Experts of a small language model: 21.3M parameters, 8 picks a token.
Below are experts of layer 16 (counted from 0) of a mixture-of-experts language model. Rows are named router (the router's row for the expert), gate (a neuron's input weights, with its number), up (a neuron's input weights, with its number) and show model dimensions 80-159. Each number is 200 + 20 x the weight over its row's rms, rounded and kept within 0 to 999.
Before each expert's rows: "comes after" lists some tokens at least twice as common just before its tokens as in all text. This comes from a sample of Wikipedia text that the model never trained on. Tokens count by the router's weight.

# expert 31
comes after: " |", ".", ")", "==", " =", " =="
router,197,187,217,187,212,205,183,160,223,218,223,189,180,231,219,189,169,199,204,211,207,182,193,206,200,158,198,183,198,187,215,211,168,203,191,218,186,194,169,222,202,172,202,204,188,201,221,208,191,230,186,161,175,223,212,193,182,230,198,215,175,185,165,219,221,197,209,194,219,210,211,242,228,191,191,173,220,225,169,225
gate0,217,211,230,228,203,158,174,203,209,173,193,173,192,201,241,180,216,195,192,184,197,199,176,227,230,177,178,199,188,198,207,229,185,199,164,192,214,189,169,186,195,203,202,193,218,220,193,214,223,221,180,215,178,186,205,204,188,238,201,210,176,187,224,216,205,202,197,202,195,198,204,199,194,161,221,194,170,187,218,223
up0,197,199,180,200,215,247,227,213,218,216,182,223,209,184,147,242,222,198,219,223,216,221,223,184,182,245,199,218,208,215,206,190,218,205,183,221,183,209,238,207,206,234,235,193,211,191,175,187,176,180,222,212,223,236,203,187,192,198,196,181,212,206,184,184,198,204,210,195,234,198,217,200,210,204,157,233,208,188,201,194

# expert 45
comes after: ",", ".", " that", " he", " The", " where"
router,189,179,223,180,204,167,207,173,214,191,219,185,208,221,222,198,170,174,211,232,211,177,207,212,196,166,204,191,191,180,181,217,200,227,192,236,188,197,191,203,217,184,197,186,222,229,202,213,190,203,205,200,189,235,225,199,222,234,204,209,202,193,175,220,224,196,224,178,195,219,218,213,221,212,198,176,198,221,206,207
gate0,196,231,169,190,162,195,209,238,189,216,194,233,199,196,236,223,224,175,208,198,184,178,212,196,221,181,181,187,198,206,200,174,214,231,218,213,187,188,186,200,226,194,177,192,198,216,202,193,204,164,184,202,236,202,219,193,210,183,193,199,197,223,245,204,169,190,193,173,210,202,204,185,201,178,209,181,177,188,216,177
up0,214,175,203,189,192,197,187,180,214,206,217,173,206,194,186,180,193,190,195,205,204,202,211,199,193,219,220,213,221,163,191,205,207,182,180,165,220,208,185,205,176,228,228,187,222,232,256,187,213,209,188,208,228,248,170,201,244,201,215,177,205,179,172,206,175,163,194,230,199,214,212,200,194,179,196,227,218,182,214,205

# expert 61
comes after: "\n", " =", ")", "==", " ", " career"
router,167,197,240,208,204,198,220,199,213,244,233,231,200,215,217,198,180,194,209,191,222,182,179,207,197,153,219,194,219,191,198,209,179,193,171,232,168,207,174,208,183,198,185,202,201,214,203,196,215,206,198,186,187,224,238,193,199,225,192,202,193,167,179,240,212,192,226,185,199,214,202,222,212,176,198,207,202,216,219,184
gate0,175,222,169,208,192,178,194,196,194,197,190,164,218,210,228,190,184,200,170,207,221,213,187,198,186,183,222,209,202,195,190,161,209,203,181,224,205,179,178,187,189,179,221,179,175,216,201,138,183,210,154,231,213,189,170,212,199,214,180,222,222,220,223,196,226,151,170,181,185,184,163,231,212,144,212,198,211,187,196,211
up0,211,185,214,184,180,213,195,210,217,193,198,204,186,193,169,187,198,153,208,216,174,202,197,202,198,219,182,199,218,205,205,245,178,177,219,213,161,214,248,223,200,201,180,193,231,166,223,225,201,205,216,157,205,203,247,191,199,183,223,189,160,226,156,185,167,194,221,196,203,233,190,187,191,233,185,220,205,210,186,213

# expert 36
comes after: " |", ".", "2", "|", "6", "8"
router,190,200,182,209,221,211,181,210,226,192,226,217,179,203,215,203,196,198,204,215,212,205,199,216,209,193,195,198,178,184,202,235,188,178,174,234,196,195,173,229,213,185,177,165,179,229,206,183,194,229,181,180,207,190,193,204,226,226,158,199,189,210,168,235,236,181,244,193,211,202,210,228,231,186,204,203,184,214,208,183
gate0,192,210,187,208,201,214,206,174,232,227,157,210,229,232,212,203,201,199,198,196,221,200,180,191,205,198,185,205,203,224,229,246,240,197,160,215,189,191,196,193,194,186,219,221,215,220,198,202,219,134,208,214,194,177,204,202,197,199,189,210,210,179,211,172,193,217,209,194,236,214,226,223,187,192,159,192,186,163,217,184
up0,187,194,219,181,231,169,179,220,187,192,176,226,170,138,200,210,202,186,224,200,186,210,199,239,226,209,183,230,236,150,221,222,214,207,190,189,199,172,184,187,199,210,208,214,230,224,226,190,175,218,188,219,213,209,198,204,209,188,215,221,177,212,194,171,188,185,179,194,196,186,162,188,198,218,193,229,186,223,178,216

# expert 4
comes after: " |", " (", "%", " 0", " 1", "/"
router,207,210,194,183,203,193,188,203,233,193,194,205,188,200,225,192,209,190,200,198,178,208,163,220,212,189,190,215,216,207,197,204,190,174,170,213,176,178,191,243,216,185,162,165,186,220,207,204,172,205,189,198,193,192,186,206,218,213,171,193,188,185,186,252,219,198,212,201,211,225,205,219,228,192,206,213,196,211,197,212
gate0,215,223,172,172,188,225,248,198,186,196,196,187,199,193,214,169,197,208,222,246,133,214,156,212,201,196,174,191,230,203,219,162,179,197,223,212,228,194,184,231,208,189,214,199,235,195,214,179,205,203,228,176,176,208,168,203,198,211,197,197,218,225,213,194,221,203,201,206,226,198,217,219,182,170,211,207,217,192,235,206
up0,198,226,209,180,195,174,217,205,205,188,198,231,170,229,226,166,181,193,214,177,207,189,187,202,197,205,189,202,221,230,204,185,188,177,198,222,187,190,188,210,216,204,194,219,180,188,158,231,163,204,206,188,175,213,208,226,179,190,178,188,201,189,162,184,190,190,206,211,244,199,232,235,206,202,149,203,161,175,152,174

# expert 23
comes after: " |", "-", "\n", "|", ")", ";"
router,205,200,181,208,195,201,200,179,230,202,222,203,173,185,199,215,191,175,186,207,170,175,210,202,204,208,201,201,178,191,205,227,186,196,180,215,150,201,184,193,212,191,179,205,204,204,202,241,192,228,211,172,208,210,190,186,216,207,212,204,195,209,168,205,217,203,213,187,172,233,222,218,203,179,190,184,204,214,201,221
gate0,161,218,220,232,153,188,180,200,220,179,189,221,207,181,209,199,202,188,188,212,206,217,223,164,207,174,207,187,192,191,184,192,225,203,139,196,209,185,219,209,199,178,203,171,186,194,214,205,253,206,203,201,221,188,185,194,212,228,186,194,195,197,172,181,194,219,192,198,163,196,217,207,203,226,173,206,190,207,170,217
up0,210,173,216,193,203,199,223,222,206,227,194,219,187,214,174,222,180,216,211,218,200,204,202,221,188,190,198,179,213,203,197,187,204,249,202,165,207,198,207,216,161,203,183,166,163,191,227,185,179,205,200,177,162,188,191,191,212,200,164,192,240,191,219,240,204,216,209,186,213,172,187,208,228,215,188,194,221,213,210,240

# expert 5
comes after: "\n", " of", " in", " ", " for", " with"
router,192,208,223,186,232,202,191,206,234,198,218,221,180,218,193,213,172,186,202,206,200,185,198,222,198,201,238,203,206,172,193,209,173,236,179,221,182,193,189,205,191,156,191,188,204,211,193,204,194,231,185,201,178,202,210,176,215,210,188,212,168,193,173,216,237,211,242,193,192,204,202,200,231,204,224,197,215,231,175,205
gate0,230,193,185,244,229,201,193,206,220,186,208,157,169,190,195,203,148,232,175,199,176,203,203,230,197,172,193,208,215,196,185,166,225,196,197,211,223,223,166,200,206,181,210,188,199,197,209,194,170,201,211,214,188,217,198,204,180,196,206,225,194,158,216,225,209,207,193,206,166,185,202,172,188,181,215,200,205,253,168,191
up0,220,202,178,206,218,181,205,195,201,213,186,182,180,158,194,208,181,228,203,205,200,202,221,226,207,188,173,215,233,183,208,177,214,204,179,222,225,217,142,188,206,187,190,204,215,176,201,193,142,184,198,206,167,202,185,204,182,190,161,216,193,176,210,219,214,214,209,216,188,234,208,188,166,163,185,232,200,217,175,164

# expert 29
comes after: ",", ".", " that", " The", " which", " where"
router,193,186,231,181,227,170,218,186,230,210,215,168,205,215,200,180,187,203,183,220,219,182,211,228,185,161,184,194,207,173,190,208,178,201,158,232,204,197,195,194,209,200,213,182,216,219,231,201,195,213,198,188,165,226,202,203,225,247,193,217,202,171,183,242,226,195,196,185,208,212,213,220,218,196,198,185,214,216,189,203
gate0,218,190,167,206,209,196,182,194,224,236,189,203,201,205,166,210,228,181,221,176,177,233,219,200,196,206,178,187,190,208,213,209,207,194,257,186,209,227,189,191,216,209,182,189,254,216,177,195,203,196,192,176,175,176,231,213,201,153,199,198,188,184,223,211,208,198,198,191,207,166,206,247,192,234,224,210,216,169,171,185
up0,211,216,179,209,155,194,192,183,189,184,191,169,222,191,173,207,209,199,221,184,204,214,190,209,191,187,214,189,173,164,186,191,172,210,196,179,230,214,213,197,195,201,151,195,182,194,210,239,186,209,222,229,201,199,189,189,215,204,224,219,214,193,248,208,163,212,209,197,208,181,191,171,201,176,196,240,170,198,207,192

# expert 50
comes after: " a", " the", " in", " for", " to", " was"
router,203,168,191,186,219,176,168,184,220,219,204,208,196,222,221,193,179,176,202,210,201,184,188,222,183,176,206,203,223,180,184,221,164,210,197,219,194,216,188,199,227,169,198,173,187,236,222,206,196,219,190,207,198,202,197,176,216,230,207,219,201,178,200,232,212,174,222,186,203,232,201,232,211,197,202,189,185,244,214,198
gate0,213,199,178,172,227,231,198,211,187,176,156,223,216,238,205,200,223,165,201,193,200,236,217,199,178,210,202,214,173,191,201,206,184,200,210,198,193,234,192,207,197,194,208,189,202,190,214,217,177,205,166,211,213,184,213,186,219,209,184,228,195,170,184,210,222,189,192,197,227,209,208,164,216,216,228,264,182,204,208,195
up0,172,167,190,175,205,146,202,191,198,199,233,197,190,199,223,188,215,164,229,167,178,225,171,211,181,208,204,221,212,208,193,207,206,199,175,209,156,166,207,188,207,212,238,178,179,214,202,188,172,193,211,204,188,219,249,193,229,198,223,207,221,170,173,198,203,190,192,203,192,206,187,252,211,226,186,193,206,172,188,210

# expert 14
comes after: " |", "|", ":", " (", " at", " N"
router,172,191,229,168,208,187,146,197,232,185,233,210,199,205,225,208,172,162,193,197,194,171,192,203,191,189,201,191,210,204,177,219,169,221,192,180,196,188,206,226,218,191,218,179,172,224,228,202,170,193,195,188,198,238,200,163,236,244,214,200,174,182,185,200,193,215,219,168,199,228,184,240,206,201,191,194,196,220,228,210
gate0,189,186,182,211,190,189,240,200,209,197,215,206,195,212,184,217,212,206,204,217,202,198,168,161,189,183,202,173,170,228,145,182,230,213,182,200,197,241,195,227,166,195,166,242,174,182,232,209,242,191,204,201,183,243,167,190,183,202,190,205,181,206,206,173,227,211,211,204,219,185,182,238,221,227,211,201,202,216,212,213
up0,188,197,210,195,215,203,186,194,172,216,204,204,197,172,230,179,184,166,185,194,205,210,222,227,220,224,183,193,243,172,222,205,188,190,210,201,187,155,193,188,196,211,230,173,207,220,189,219,157,198,222,206,207,182,242,239,227,204,199,182,205,224,201,234,168,201,215,190,164,199,215,159,186,167,188,175,200,186,191,198

# expert 15
comes after: " the", " a", " in", " of", "'s", " his"
router,217,190,210,184,224,180,177,179,218,195,221,212,171,216,234,191,175,183,215,211,179,188,191,227,189,170,218,190,214,184,191,220,182,205,191,224,169,204,196,219,226,179,205,181,212,222,207,213,200,226,166,207,192,218,205,181,217,233,208,228,183,178,173,210,232,192,230,164,193,206,189,231,207,196,219,190,188,223,173,196
gate0,239,221,194,186,192,198,198,161,203,198,227,215,207,200,198,183,192,232,189,209,202,207,210,232,176,197,211,182,199,219,161,163,204,207,188,196,224,194,187,205,207,220,205,215,208,185,234,175,224,216,210,206,200,196,233,201,183,180,195,189,178,209,209,188,193,183,212,212,176,227,195,194,183,204,183,198,204,188,181,254
up0,237,189,175,157,203,189,219,189,205,198,220,202,199,236,170,213,207,230,199,167,204,198,203,220,187,200,217,202,183,212,175,200,171,209,201,186,212,205,198,199,224,201,242,173,196,198,228,215,210,217,207,197,153,235,227,208,207,196,181,195,195,209,199,165,203,193,195,178,193,216,205,222,199,233,181,180,229,176,151,245

# expert 43
comes after: " |", " 0", ";", ")", "%", " New"
router,181,210,232,183,213,190,189,203,250,204,210,187,199,206,211,192,190,199,209,192,195,178,168,173,205,178,204,212,213,224,177,215,190,231,168,204,217,160,178,217,191,194,186,181,190,202,212,191,183,163,181,205,205,228,193,190,193,218,223,205,184,200,183,220,198,214,205,130,183,207,174,221,205,168,209,188,203,203,189,200
gate0,217,215,162,215,187,180,214,201,224,197,207,211,172,195,203,247,211,188,211,177,186,226,234,201,207,199,231,200,203,222,176,218,190,208,211,228,237,208,179,186,178,192,181,193,159,189,218,212,203,185,157,186,220,199,175,226,231,190,187,206,242,215,222,212,162,209,203,222,199,188,220,202,188,180,223,214,235,196,206,166
up0,242,190,193,201,176,217,207,205,232,182,231,228,174,193,257,239,197,199,162,187,157,200,221,197,215,218,239,200,197,206,183,194,192,197,184,209,222,182,175,210,214,198,177,223,181,168,194,170,197,196,164,190,220,209,194,203,204,177,218,214,197,226,222,191,196,197,211,201,208,210,197,209,170,191,199,229,195,186,209,202

# expert 13
comes after: "\n", " ", ".", "==", " ==", "==="
router,181,200,227,198,204,191,206,203,215,228,206,186,177,212,192,209,168,190,212,233,173,151,192,220,183,188,187,190,203,194,196,195,160,209,184,216,195,200,169,210,211,169,170,186,209,244,221,184,194,222,199,203,174,209,236,195,207,220,183,201,194,180,174,231,231,167,219,147,193,194,187,233,216,188,201,226,209,248,194,202
gate0,226,159,214,214,208,203,206,170,209,225,188,208,173,214,180,204,191,204,206,215,205,181,211,160,205,215,203,178,214,214,208,209,179,186,206,203,199,206,231,200,212,163,190,203,191,241,197,162,199,194,195,175,209,219,216,223,224,209,209,197,207,212,230,180,213,180,188,195,198,213,168,215,234,169,247,206,181,232,191,219
up0,167,255,202,190,175,181,189,223,207,203,194,189,226,172,222,182,205,176,205,183,168,197,190,224,200,198,179,220,188,183,180,187,220,206,192,201,198,170,225,185,159,216,212,209,217,193,203,239,189,223,186,200,212,193,187,157,177,214,182,189,200,212,184,203,186,210,219,219,167,183,210,168,181,257,148,198,227,160,209,201